python train.py --num_hidden_layers=9 --hidden_size=512 --experts_per_token=2 --d_expert=128 --d_shared_expert=256 --moe_layers=[0, 1, 2, 3, 4, 5, 6, 7, 8] --router_score="sigmoid" --balance_bias=false --norm="rmsnorm"
Below are experts of layer 5 (counted from 0) of a mixture-of-experts language model. Rows are named router (the router's row for the expert), gate (a neuron's input weights, with its number), up (a neuron's input weights, with its number) and show model dimensions 384-447. Each number is 128 + 24 x the weight over its row's rms, rounded and kept within 0 to 255. Numbers have three digits each.
After each expert's rows: "mostly gets" lists some tokens that are sent to it at least half of the time. This comes from a sample of Wikipedia text that the model never trained on.

# expert 34
router:147126115156109096138099150148112146130126143109102105156112165095162108130164161089121118136117160127149091138150107091117107146089138134156115128116074129140158086159155143131152120142094168
gate0:115089117112131127136094150140153157109131170120145165119112128122096100137125139111123153131131078127078102134128091146109117133139147152106151117112106173128107122130152120139186120133175123
up0:128151102118133109115133096160092124101126104135133105144113130117140123124145169178119085132131158131145119126069153122150139134160122134114125173147109125109097135145128127122094105090112123
gate1:136110140096126173115121139123127091139129132137100143149102097083154116126179134131102127123112153129133102181144132154112138107112144119117108103121098102102165142149123116142125129116127133
up1:140149170140144144130120118097151110169117103124131147127119095142134110069170116111135130102067136129142118130148108117134099158085143085146170113153137154097148135102135081104130140100142150
gate2:133113127086169115133166124133132137162134097094106104079128084145137130148111091119159185125192159151115167113138137128099179151133126172096117127177102122100123163091139099125115146124162151
up2:166146131117138142128127113133130130056109162131110124128119202112129130108100153137101123110091104128148122126139087107175109132136160163108115172112145121110111132097145053107157117112157144
gate3:100108109148102112099152120164106155133106126091136119149148125126103135133153115120098106117140102133155104149103089083191119118111117164154121097155113081180150110135139105086086119102104083
up3:124142185102145141171152131063135112107126107155101122111101098171157144132151123151131141130105151078128161098168153135088140148142093067155120140084158158066133142090108131181139114155150150
gate4:130160148140160093140137135122117142127131104110144165110131134119104144097116162141151121119097160153098120128108099119149068079132125114137111107139131129129150116085117074099129155084105109
up4:105133121129121157134109120132132081152087121134141139139154106138139138117135108106136140140132113064084149084094133156149155139120152143143124170131105118147097138166111153148091124163146115
mostly gets: "″E", "″W", " km", "′", " Coordinates", " sq"

# expert 31
router:115085102117160094136103126146104154117108162146150197118141141110123116137166110096118150088104170162115125155120110113161112106122153118095118154135123143143094124129130135106126113125107119
gate0:171133130156124143095132136131082086076087119110121173115142164112122149101122111127113135146113154082114136114088088130141104120115137152100106100130106125146106132124131146112179140126130108
up0:170169139115116154099149101102101108116106128146095157120177117077091128154119113084073147179098089124091107098144123140152149092146122113128078127146150102145074145151089127157159131147144091
gate1:146116153140140106124154077140125081117124144125122156142152130148054108110158142146117091127138144158133129133152119098117114156196094136148088124093111114165140130157137065128112152160116130
up1:098122153138104143129155121130154166094108155146136146111175115106172118126124125112116163119136114153089086079142107147148140118124128132121095131088127132122158138126139130151118144092156146
gate2:125082111176089115098105133162122151152136140156120135101098103114169156171135193127132194161131097119152150120148165110111154157133163111131132093141151117167116137160161153134118138179133115
up2:117164090139103110126134102110124118072098124130116131092139101141128099138156109090171149104156117111168090129119093139154108102132038096106114133111148178122124114144117128143144129148146102
gate3:148131149083111114165117124109135131173153149132144147136108109171120106122113095118101107109135102070080168108095113148173184196113162127114127118107105112096130119124117127103117130131133170
up3:142097137087131098146141132113134161164128106107152184153113109154154132109088090106150148123129121123090094115087132128145151136136136136120100114107115129138107126172128137122104087148128143
gate4:131139092119116123121138128138173113098108119124127090098111137131091115079156122146100140137073131103103142131078120093107140085152187097121134128117122103145146129135083159122139150124141109
up4:108150118151066124160156150144119074144149084108126098152094171129139098129111136134129193139141133128116153112131127126149094096125162095108121098166110098141114078125159116094163091104162120
mostly gets: " American", " such", " British", " English", " Democratic", " German"

# expert 29
router:132095144136159110164095129124120172138095145172116147140146093126096146155148095108160090113127144137129122125127103124109102145129138152145116110161123175138088129129162149155125115140115149
gate0:127130125103123137135160098111154136109122125129102127087095097145104153157169177096147113121106140119121126115095141104141151101127165133104091125115099119110152090159156075200160114151113121
up0:137147107142110172075093170143080133098123142096127144102082082119096139101099130134114089116117125106146142134131137108111135144091158117130123174120115118154157092143136111182129080127162084
gate1:119130121143127123140138165082114123161097149133110119139127118117159121129134151088154109098169122110108092123092088089105103115120083130124153136127180109127177092131114125125142137135147112
up1:100135159141116155166155172086113138156124138121102170155116100073129132127149164099150114112160150138082077131134113109079092110131121144088116114117164120103160108132105111127168132125140122
gate2:188134118170114081112141135133148112137130129145154157121133142098097128117093116111170124098142161173133157146124152093115101152120160091107202132150151143199113099162170170137155095094106122
up2:153171115164155109129079160158147106131158126098153145146092123159125108121132119111157157131117158143103130100143153111136140131137126161108154168091112158094137131136110130161111110100132112
gate3:117128127113145120076131101092110140127091123158132145118130176168080193176131145083130105135105107097073100103107126128145136098126116108138175145144118143138090124112124143161124107156140139
up3:118128107133132157151164147119170133154164139100147083125153153110141119076153125164140140140169136191112128133202129167094151121155131153133086128093153139148187142096097105128151135101125115
gate4:143118144131158082138110145139145122099142086108124128143143061145121138120073145102135114102126114157133121112136172102115088131124112150138128114158133115117194111122152111145139131076146122
up4:141160092153076135119135090101110123147144139150116105119086174116148107112175068156140156111133123118153131154125083125167149134085136078136146142123133111143090156136108140107104122156135126
mostly gets: " AUS", " ENG", "\":", "',", " |", " SCO"

# expert 21
router:141123132152163129113115132154130173118110124123132107101139148122121126142128122099121130145097162121122067097132101118129113129138147129115147118156125114080100137166159149111142129138088123
gate0:111120120132181094167110151112157125126136138152110101126115124093086148084097136100120130114149137108148118106146152105096111155166159153147136077143129106104089121140164117118115104174121108
up0:104172156124156148132116149157143138182096112108134125137125141114113142086114110147107090145097125152132176163120118139112157110158141135094140098147083120109083098104101122109098138170176134
gate1:145135161118138152114100154162164091103158111145147124124122159164118087127155126144061186118134103135145076113113162084147101109133143135140101133114144125133087130153104152129144125167114134
up1:161115121153189123106079148170161106073135088105122156159114131111131145139140133124109129133093128149101096130126178126138092163114138141183105123139125104131141126142138132144122091080144083
gate2:126131100126153156122093142170127162153143104131103145129150192093141172137107183124116154131106143148135126127106146131134161103145076177099128101126094164138124142136155114133107076129133117
up2:145128149117152109148086094126152098131068129131143080143162123177106140154126131092139144128140129090076123168142121147141114130177183135157104110141138125071112121161140157130126181103117153
gate3:142128099127154135129131152120134118154128145143135172144160153104114102139100165081114166121118155115127103131148132145161103143118128089134154147128105088129095135146170105123150110112131119
up3:125184107132102130127120100151151179127136130163138104116113162114137143144140103152140078087096090126148144124101170163099131122133184115094099150119142153146144110127125139091105114147139113
gate4:100149120071139135154116148106136129108165150165162123144198120131123125138147133121113094106070144062168142145093146180108131132121139136151099181138072147152123115122159132121161110133111122
up4:086128102095136124147103103114155105120135142171141142111181149144119118131129166133129112132094142083158105132120130157127117158123151133128118156110079151120124103139136123132163126119124083
mostly gets: " two", " all", " New", " three", " North", " All"

# expert 24
router:126107124136109092100138124116148118115125179128131103118106193119167101125118102119114132143131144141143119141134122119153165093133173110184132146144107158131148111148199095162123143137143154
gate0:134153121148118154162110141125126173157135102174114141139122148174147093093131138155116124178107155124152122136117136129153110120125164124117120118166158167158118137120088137123098130131101166
up0:110122110118145127112100137130125116151156122144154160122095115141114112112134138121132110136155130134131114141088120131100106129166138114126127119126088121120195157122159106102133150169113057
gate1:116098137141100117098118133131095133129096154106133117086131082100128095092178121139075172128150090139121113161099103139128148117123140128116116140123152113114146100164182132153119118161067122
up1:142105103086142126114112122125131122116123156145114152149133098112143123127127171123157099122128122176134118128122171144149103133120098131113142130091133150151116145092123164114115141177111109
gate2:146142083107140112138106096164122117148139154080119112141106152112133101171139154175168158107139120133121136143126150145119120129162136137146179140104129171146120160126082168120129135137076136
up2:109140142159172128150108120091131137134124151095142131135082168112124113143125114128156152136158114130143096157144159188137166119163142134150140110127095137095100159108136145112159163150130090
gate3:122157134147166108131133108127122139130121105135108117169094114094123105157149112135116140151154108161149137156117111111138103090131172168141175124129132109123117101138132122095150105097115145
up3:133141147154125120168073140113088138105099129138142127163064097119105122194127160149136112173141111132150101204144134083150107105150135136146129143102134108070162136145089097092130133114121161
gate4:138107129123163153151132121121125124104122152110134120140143097128122155132073120144123104121098103102148137146129122144141101167106096132157123152147137158142152107136128097174122116119147137
up4:115124150095112147132118125118186122109131099175144120152095123085152168137117136123157142137138154092141128149146095158122140117175155101131089129139115118136116118141078123147105158125112119
mostly gets: " during", "In", " under", "On", " During", " on"

# expert 17
router:122112110166160107147140137174146117145085113115144147153118135120128150139127099111089151150146115128135101158106100084176130146148100170112126126132103119128140126179179138100130142122096160
gate0:124117136153130180098153091143130131121100141136116090123150116138145113110115132119164093082124128136105142119099123098081164138137123155129142132110136073111102135137138128149123123112157132
up0:159130143140127130091109172130134129145146114081181130118143105107144112124090168092135102092126131132160146122118134144100131122127120123131115116119147111161082139155120090123130103094123129
gate1:120153115157128116097183150130148060087142139135101132167150171155128105146143090095138112143098150134137137129111124077138146094118108142103139103124153141113137085137154092165106117093110176
up1:115123131128147115146127137128139193173163134102161114111096100150122121103087106144120135117152134119116120121165121156139100139055095112089152104154125138145102147123180115110164113114126132
gate2:128099120121134096156122107126150134138143135140132145167069149116120163114139114160100111147091164135122182145151127120118121132120106144124124156113145135135161087154110134157150123072156133
up2:104124108110115116081140116117090162113117155156129140125098142124134124178127164107137150130144148126136161153099153112145087143117140131133137137157169124124106128162130134163115094095120076
gate3:146131115186122113130126079132179099110139152099122143115149163135135114167100120151108153172115125110129137148137143090131137109116151104139138115136099162129082124112123158106150101128153169
up3:135107133079131135124080131092113118136101102127144128100185141106141169156137143110113145147119132129109157124133123144136124127106093149102091130119138147175152151108151164080083144117147165
gate4:113158095138142169141109130119133123103141112140136130089139145126164117142118129090131128144153147109079116104133133111118113125161160084124112149120130149142105141133136082125126125145113135
up4:105134147141159111097142090139148139114154118100082117071135087100143117136152144154112116129106090100108161142134134092103080152148097102164132134179108201109152139123093119116127083085120117
mostly gets: "SA", " century", "MP", "CA", "IS", "MA"

# expert 18
router:138100118139140084136101146152168105134144125127159138130099155150141150160127096113113122115138157146131107107119082134108137127140141158106171105166126116144140112134134101126188137159115148
gate0:131138137104105177142117134133122123128066099127160156139099145137147139118154162128147129132121128141162141133125146113138151095134097131150148073124145140145163119121113126140138081147106122
up0:164127167130097182140102140134077137107087112121137182137125130128108116115144164142155099170111110129132109138107145111131155128109093119168119092128116141115156131140122152153161089141111136
gate1:155108119136107074092138129140127137118146081140142157135138112144135163154135148146106122136077100110158120153161105162096120119139100110164117112105094119123116116157162109147094145140144117
up1:124125159153143089145091115101130103190169075148143173102100104160113154110150099147134118117096080143120089115135122145114133125139127100147102077103144139158111128111141087123118107119114164
gate2:180133159119103133150144103120101104168123140127152111105136128120144133087129132106116156088103113121134111131105173100129118145113148117126143094116103126098175139129137155113164153146107122
up2:166118175151106115111155140116153158136097111130102129128123136125136111108094141098120129141152107140161139139164116132106123139096112146133128124097084113097168094088156131119151145091145148
gate3:091108137135087141167119132132148167141159130152156094108077146134111089127162109142152128116122159135162123157093139128133125154107130106108199142097151137129081095100141154143116160113132128
up3:140149087077150114172119116095102134123120140128114119161160107123116162111127121144097135114113130133132097091162109108077146061137156121145104119180118119127157167131086111122111104121132114
gate4:109135149154119155115128123131153131105161078140111130122123127114119133101138173135129116141111108099140165135116087120129140108130137123145093122155139088112145139082185124150160132132155119
up4:170138117124149096146099146119139145153110166114120124131134117129110105132127131128126145112143151165143093126130173118134091125142127101128153127084113177134138123163099133077112121140108112
mostly gets: "20", "19", "18", "10", "30", "28"

# expert 26
router:100108112130167125145117171127133144132121202155113125093142142125129134126144097165163130089117126157109120126146113081183118117110097088152157096139128123133123101137143091112165077112109176
gate0:148143149098185109154126079151161103106147143104140122144122132149146129175117124094126167123182147093127150131189130113166120152143093119128117115132114120124130141106131128137127144155145117
up0:137116108142108152157158103145090154112132095106103146112145104108157138129095139144076131183133126115162131119164180122137168123118142121123148150158119133151115131160095129093087139182084169
gate1:142129163149152096116131155093115149134102151131105130136127094095091108155106120160166089131148150143143105134124137109152145162109129112125118150148123109113113117153134141120160138149114094
up1:111121118077139110109128102088122120134132113170134139117127128119127138126150112202174131105118128137086145091131128174150126117099118127151084117114110109139127101131086105082135147173142117
gate2:088159145128173138117084098166161098160107135193161135108143113159121165141135104166119144123117090102154128075133107179126123086126111108106172132117149153166129108126119126115127099121152137
up2:081066116125097129145102129115072136074112141130161136127110144127124114120169136110149140160125118136104151089118128134103119105150136145119089096155101152086113175127122130087122084092096137
gate3:121147132139110103120134112159134132188119121162110143165122164125165132150154122113118137080128144133166110123107140173140153076130102150117089108115113136081133095133135149120155120150130096
up3:142133112108145113105129075141172116094127125111132089144121101127120116120103143155099139135137135113114150098119135146112109140147183130142157121081094120158121108122108100133122124106107148
gate4:164121135113072093128094143127113132147139153101103158112108119091137129078164136149099105128120156155112131117181137129140108096125140098174132096105112110143098124108106097138128119109110118
up4:145112098135122115083124095110133147105117158110096120132121171078137124097157143130103111122199123159133139135134118132157126099113151117181145135109120122134154124109101098118141154126114107
mostly gets: " against", " their", " between", " containing", " from", " of"

# expert 22
router:127146114098138126110149135140099115131136137129160065102110177138148143141153140165123115096151094133137122128113094112105151135134153163129140117113138138132094142106099115104142145109124168
gate0:100119109128121158149145161120165118111115126138102168107148122118139146123134116099168140114140123097137147074156158105102142139103150144139108106127115132131137092147121111100107060144150166
up0:155086140130118142133125142127155118131129100161115131142116083135157132127107118117144176087136096113097112121137127094120146147090123133134178150139132146112119081133127112120148088095090147
gate1:137096105111118110111166141134121122131186106127100107097142184152119135154118172175105144125161144160109137129168115125163114107114112121100140113125114122161103105114117107123119161157128134
up1:146128111109152133111118104103100150123114125138125123154123087089130126093109083106124105115075122108134136135120165151100115149122133134140118137089157126086127147106120157118119124122110149
gate2:108137127113151104158140118133166157132145109152102092084156149129146148114130114108139155123112124109110133154121136130109117133081102114144090078112136123123147096168117176129156146127146144
up2:148079104143141148124102124127119136149097102120141096128117099099134099137122154099162106104157116120113103096123088123121160142169164131151131117138100120114115130126085078122154157108115132
gate3:142117125124152127114138107124111116165124143130123135115094107142129124168077128122123135155137121105129130131125090113120154153095155085106160144077142138126114136160120156134176070130156151
up3:110141114092145093124090104143105152140133124121145059131066143154108137140132113149114121171138178129156072135094112133156130149075125125115138141125144119111178143135092111151145136108150074
gate4:114156128139131131094151107155106102119107144095135183100134115116076156139103180157138101129117168145117137132125131103098126149106099114129092146122120104103115115131143114161122157119082056
up4:131120110106129126129131090075110128138145100143092094143142096127166093106115122128128172166119097122110158146142127159196089144172096135102186132086156151147136160113140142091130069098176155
mostly gets: " and", " is", " was", " been", " are", " were"

# expert 35
router:125102130188143083120089107135153142130143190162149120105121193114122098136150134116109129105143114132134121170149147099148111139124129155100124140121116148136129097133133104127160121164156184
gate0:129136108114185130159123144113147138140103143127133120145158118143119170104109097118087126098122168153141149133094132118139143132135145136116158133128150119144142162123168125105148152147158172
up0:103141147156102140113117086131127113100144083098126112096141128066149108129142147140175094143140103124135161138146157133130160157134106118161133130129132145093147079149095139155092105087126052
gate1:119143164132121177154157149163118138150088127070154151117179154077123126163149097159137164179149133055128162130088078121119107105106143167117116134134137115118099138100149117089143101155118125
up1:130164140146112176139165156171064120120131155099143135125168146097085134148114111154107170135167150099132155115116115137113133102132151181127118109116105111128089165120147103101135099152147108
gate2:143129114176156116117110130108157116149095151114136122174096117115101123119109109113108072135123157079098161124141109123125157143103094092105116114107125149081186106150127098112107133156147173
up2:154120154142143119128101146127156093144109158187135169148118137162121149149121153141158142140144132106115162106131090098118129090124152129126166130121133137141097171096119118099122108105117142
gate3:105091130116105117143092121135104131162113151130119142159144169119151118170133082151119149172150104141093125131097168146134115123097135113176136132119153147139096142120093147139129108091164121
up3:143142089126138148141168159130125126131101134141104120124104049097091104130104187114118125088132106148160128140143105116163107165117120135100155113147133083124128129124132125109140086095089106
gate4:140132148115135141162141146135152157108132143152133115114132165144150139099126133147146151118107141140107094157098134157153103107137073168102154126118096136149132132080162126133154160186110110
up4:108134128153168114135127122134158179120079115173125141124147173127110136128103112127142159136139146133101101127098127105126142117104105141087114121059107136145162114150089131152125131148151113
mostly gets: " had", " made", " won", " began", " played", " has"

# expert 38
router:164128151133164107121135110123132136133147122149141142118144100148098120125182115109135109157118173120151145136151113128125108139123101113135132151139131144141149102127171085110110087088095130
gate0:120149131151112134130138121108105081103125095164170188134166107088136086132091132126071096116096160066117089153147148135135138097152126080162114147101123151167150102096098082101104136149105131
up0:156137129117152155121109159126140129058121125137159167096135139149118123119168157096164152128137096119128138129086150137117109083170096122137159105102150138178122151129133134101151140130139124
gate1:111157152148180167146121132127144106152112127183146157178100102155130111157161179108136126130099123148111127115131118118137117121126158142150174110167142130125112087121104124128167157098150127
up1:135128142129189145163133147138131119148118110167118187156107109162133129146165174117164108129116121156109123148118142124124112091128145144130177099160127118104088101131105130136163161112157089
gate2:123145118134107139131129156147123131055164144163108138155112116157132115145148125119186108127139187120113141121134112173138121135141128086133113175115125113150181123104136146111156113098128119
up2:134112190168106130064134126144119133175134107127168081102127160094144113125101113142092107121067104147139130149129094101142106091111131144137142117101124127120088119119143107131126133150121106
gate3:169102093138103155114152126137153158154130119126084154094122127143144145116108197122111149134075124125133150146134113095161140157146127079098111082106101155137122106150142105179131156102140118
up3:137114129130126137174126156120131095144083097149083166101101135123144131155133125149111132128157071104122164124092109096101137095123091081143089068096096138132146102155122121119128140165150118
gate4:141135157119133105137143155124121127126092111121127163113128093148119092128146095121141105122133098126127155134125096116156095104136114106126137145130135130130087144106110143172089137119173083
up4:142142191156104159149105097102134119098122113163113131164159128115114106105100128151074111140111113106116130113144129110164159103144120080131135156120142149111161097111146131134132126123151135
mostly gets: "″N", " —;", "%;", " –;", " |", " ±%"

# expert 27
router:136106111123188113134134109213142169156083112149117121105129110148112103120145146167166155095061158108142121108193076127140129114132155156117123115121085121111120154154121122115150124136081186
gate0:114203110104134084127117125149136081132101146201121153122153119127161136153131137163140140100149140156092163112085151089131154143093094111148133115170148100113127061119086132103122147136150124
up0:127132135135155097141158096137127121133114171152107115153104092116123099169123134085185129119151096136149084153124124114150144127107125131139150150139163157118138125134089160157154100122160121
gate1:157130144158087146164146091124162131168141083153127140110155142129091101127126153146167166092132156075088146146170101109121154109132138111102102116137146143161116138097125116114119130149157137
up1:127110153145156178131108123140114102141129121151136104120162085117127138162121118145154131144144135138137105114091113100092180136109185116129111146121168158114110123123141133156153118139133163
gate2:060149113117127141143144135133107133111164114137135106157158121120117133151102164151154121175082112119130137111158100137182135153133137121083144105093124124129108128126168084119116118149117128
up2:159119159152120137091098152097120164115085128094107147127107153112118143129134092147106103106173143191168134132119125148171182087178099136128106115095129146120132125124090160121151121151147120
gate3:116113092165157079112128119142118167136134124120112134140127142165115107143161109154117132124134118150120072138126100152124145140076150122118126147125130127151152125132128133134136147148158110
up3:163130096159111119102170111158131156186141112158132131095166140153123140100120168137122137098128067131180101112180143138122121142088118122120152150115146126136099167121096150071164133126106139
gate4:160134128139127142132119118127129109153131124145083201132111132120130109099057120139122157148118139111156182106127163117124085156119157160136097109090113136120137111126155126150148144135069131
up4:163160127148131131072161116072131131123114157134117158137143094142124131178107128119150136142115172114101109143100122130143100121118106129155121111082138148175143087138186137142144139135109105
mostly gets: " Fei", " Johnstone", " Violet", "oris", "chester", " Colchester"

# expert 12
router:156136124158115086146141109167133158098119121128151113121095132145121125170167107109153151110080137082113111134142109128140134119154128114065114129132130106125114156165129133133171136154067146
gate0:122075154120125138120123152136142185118127129067113126114095131114127157127150104138135102175136127096128154141177142163181109149106135088192131125150122160131123149161166140097114117153141149
up0:107113129111076122120120123126161195101116093080105124150112121172161129160119077108162135140135119130141142142157131148151150141116153110177160092138127112125153131155130126125121135151136095
gate1:151132111123092098098121123152095110170131089129149116132162101125154131102143107110036137115118104111107171137144134133105136133102174141148146126139148150144153119123136121089107136083166138
up1:157128113106128102113158118152159096159153158110134126106165141117113154111107116162091089087096100112086139138129153123105103138119174153126143130171158137155128150121108136124122120122182108
gate2:118132099113117131143094102141125098134183140147104109103132112097155123066135150111115143169150118176137130183168150158144131119139130142174162105111144098165163126126155133150186122154143162
up2:121132130091099131138130101141140108097106100108161124130137153158142128146160154171144141091105130150138142104150128169079142144117158107110111151122128125160121169123133143157101103051078072
gate3:125162095101150141122152127105135114120170134100135117122104112090146068104115135122113149125121164162089140151130140127102072148132127057115109134135126136146118117131097099126134103156147128
up3:112162134127195138158150086131166104120106151138125111127100107102151095138112124119138177190162146141118120116084142074142104117148136129163120115152130136125122120133139086119139155115158116
gate4:100109127108103134141129116138127106094124180117122111112155136129122138112107090121094134119152153079156141129130121099144135114107151096146115115123120089140146086161142091147136169136150134
up4:152128142141155100132139143119142156142179109146132133129110099120138107153168136137180102151125128199094121131102155163118115124134125168122127164143104162119126193103097161114120098131106124
mostly gets: "6", "7", "4", "3", "9", "2"

# expert 9
router:141134087151157085130157123142204166132138129115121089136131179114133126146123103107113143123122109092142118071141144125153140113120121114103130149126103112163136085181111118118093100155134149
gate0:136110129112107148113154137131105146132082121127090104114139131116101120086127127110149114130141122092163158104124102152121142148150126146110105158107121159123104109115107122105128112120128113
up0:100124141129095129134097137119136077145160127096133151150128122145118130142107103132087141135103113151106135111153187107134106161130135101128127066118146090116121146143134132098133146090130098
gate1:105078103145140110158170179125162121098140115144150111149161154118160159108166128135128094098111128112124083082103094142154158087177127128093105150140157095135114144169138161162115106081106133
up1:140188137109133133094132083139091116149137129088097143096114107125114103150120135131164164154136148158128157129144149095094072133085103092138155103098114156106155128068136098132129144167141110
gate2:134106113099138089133094130165152077183134110127168119173136124141146107132128117138114128179117132156140133105131142120135120136114107122123099116150117143143145103160144110114111100084153136
up2:118099118108098115147109129147135098171145131139115102149131157156124132128123120130097114169109138119117133113111113104140106111117138143130108072148112131132155101149133124107098117100138126
gate3:167133168117115108089166074119116151150127128146096138126089110165129090106097139123111144149114113124112161156104122154167169098105124149113100182100122122145113121129100152157138093139113170
up3:113124118126115135150097181150155103123154117105179121107125169130119107157153117141154159096130111153166104124150143124095127146123132102145162088142101143119168111155113118133125133122127109
gate4:130141109107116134142107170144113132103104120131077121134151096134118121125130104131142112156128094095151163163136149097104161128096148105125124156099129124124109128138099137118104183167101118
up4:103112133172141116080116097134174148128165149140113123102129166109099123154105145123103122113112148144135144110140106135141072135149137131167129150109124139102130148123127105148104100135156118
mostly gets: ".\n\n", "==", "\n\n", "==\n", "===", ")\n\n"

# expert 39
router:125131089121153088143131078144113170127120132123132104157144121101120162132135093112110170147081163084160115105177124152125169132104141137150127146130108131122113124142127115177126100127049140
gate0:119134127097126101139093146120120072192128156096169131106129129168113116163103108089105117117149154135145119172065112117161108137114090120114131124094125135119143133142135176173133100135103143
up0:134123100139174138125156107134106154073084080185109118174137145121130106142136138160140111144173149098106139090129117140137129126146148137134112135144120140132131090124116098124131124109160090
gate1:156109121132117165140127133139118155123147088123182211159105115068170171153128122137121121150102128133135151149158187138089101137127091125076133133138124134125124127150134081143129119123112104
up1:124138092133132078105140120126136142142124166106123084105123131157101104145120099113124105152134098136142102170130103123077135133128094154132111124158132159112162136150151114126153129106103104
gate2:110155115144126102094114145157131097145102170125100101099097141135143112109124071125146180126119145100129128089137083111184172125151147125141118114149132132160129155161142160146117137148176109
up2:158103142115142105139119107129149153152165108117130145141149139127129125147136178134144110117137133152127138157103152144085099121102127152113163142129106076132142121109109124110124118118129117
gate3:121097129107108125123159160115140140101080133127147137109144133124119123116142103084126116150111107140095154133113122184093136083112119089166142168099101124157115140140116132135139141159088083
up3:148146123125142140129091154115060102149141112120188135067113125119113104128116124147150112092181149169141126151128158090163112163121154127170185139159125173139108125155150117090113124129169122
gate4:145102149122111144155119123110091110146091116134109108144134147098153124151085169139151135151115145100128135124134089076094112123100146088137124089084085171133112170112175151112139128120171117
up4:125138126124153147114127139135160131105167116133139136075106120177110134110126119119127116086136106175136136108135132132147111106117115193116161137174165100115143092148086102127143141108131139
mostly gets: " September", " July", " December", " February", " April", " June"

# expert 1
router:139127136123140097124146128122134139134109139135148167115161110062150164131149113147122183109112144130157129103137101099156164082128118123124151110117134105120102116121118115090108164110114137
gate0:118151100122136082132138134152129128132123111124116131126100134092132094157122160105158105100118141135077121154135179068114125151176140149112132098146073140181147113148126128132090121131117153
up0:124114168145118152126129139116138160133132155148147190127129097137137122136123123162156144127129110122127115087170110151120173120140135146157133159082144102100158147123125155159171148109162083
gate1:171153107118155095149115073109118127143137098172108142138124134108193135156094119129177127149142100127161180143141115170168151141132171154152096129091200154090126106128137144139141136120131165
up1:178150080093154098144134120123111136165081068150103185121140165120164146143116109119128115142148143123148176124134113139146164117117165147175098124126198115087126099135119140135107135133146138
gate2:119133109137152093137121110113171147109114134153127087130172146093124111075115098103092142171123108138161110134081085180140113116098092110151118131143133186120115110097187132102166094082137128
up2:129133128107090119115089125118152133124098101148129129177088092114151093076102092123077139146136082134136075141093118160129129158067150133169154144104134162121111108110163130160143129116115129
gate3:178154140119126129119138185134132128188099122173145146094125142089107128122106131143096144139049130089136088104128101147124121133149130126136154134093095094215115167156161082139121144118098090
up3:128124141118161089119110105126113116106152114100107091142102150143111113155152151142137171117161114126089125143138123118106110160089108141112131141121127154102124154117122150126134120151138178
gate4:121132153123077122117133158110161161126136118142103155127121118130136145132139173079105117135142104127121099139160108132181149119115099121116118088095110184100096144157119115128132140119143130
up4:124113125108139141104100125133176159169116122106103189152129156161133128121119148104119108102136147140181133168164098122135106116110080125105120134091129185137165131161145108133142104125135146
mostly gets: "|", " including", "   ", " either", " include", " titled"

# expert 2
router:147112135113115103105063123133116128103115135166140159116147129141090132141160157123149183101108165129099111138151115098158124126128152112079165085143107140068138140128182155168138093155114138
gate0:109128117121125131130177120163117152155137141148128114120126150114073156156110129143105175144118152141099140165110108143167124115162108086103150111128123101115143110125076126135157123128101134
up0:135134152154183142156079090119141096140118120124141138121094117161153111117123120135148094100156109099145109098089130068115163124092123156164119160162136124125129160130146116130118158130124087
gate1:080113107150132113160108156139115170101121152178146135155137117130126135102106140153152129101091149125111116128143089124080110108149122176117113124148099151163118121107122095114129139168156091
up1:106106162129122146156184146128121132145108100101107102136161115151151149128111154149134146090140135127128125114130096141126169110159133130126112188147160087134129103145140080116145105122134131
gate2:156131127133175120171114158118122142114128120141127167091129113094166151124097205097130146136133096141119094145131107109129123112111134138150126146104157105136146137149126123160129132111131109
up2:139123102139195137190130178122116137085144146135134137077163119072125135119115158100133145123126124124102104165095111118068139137104124147146153139122134124147186132137119141135139127125174155
gate3:087185110086147125127134140107120153132133124136187122141103163124134110094147106105130080121098146131123140115189105112096101149146157140101134097086135092080156150145135131099174116132120105
up3:148140116112136118127093115137109112126050113150181137171129132103121121107132141104130094120105099146111146108131119126128111127124146166144111139097117075117153114145185115098135146078147153
gate4:086114160122129075123084116119095129142167083132125083122146152121060143127155097123117134109143135143137125135154151115156145143175143109149119110101126093124145115148141116155128150142097072
up4:128136123122122161161132125118084123127105135123135148131107127160171116120107161121136125148150102093146132120139147150134111118095141165135150160097145152124117120088090151101132073079152167
mostly gets: " |\n", "\n", ")\n", ".\n", ";\n", "\"\n"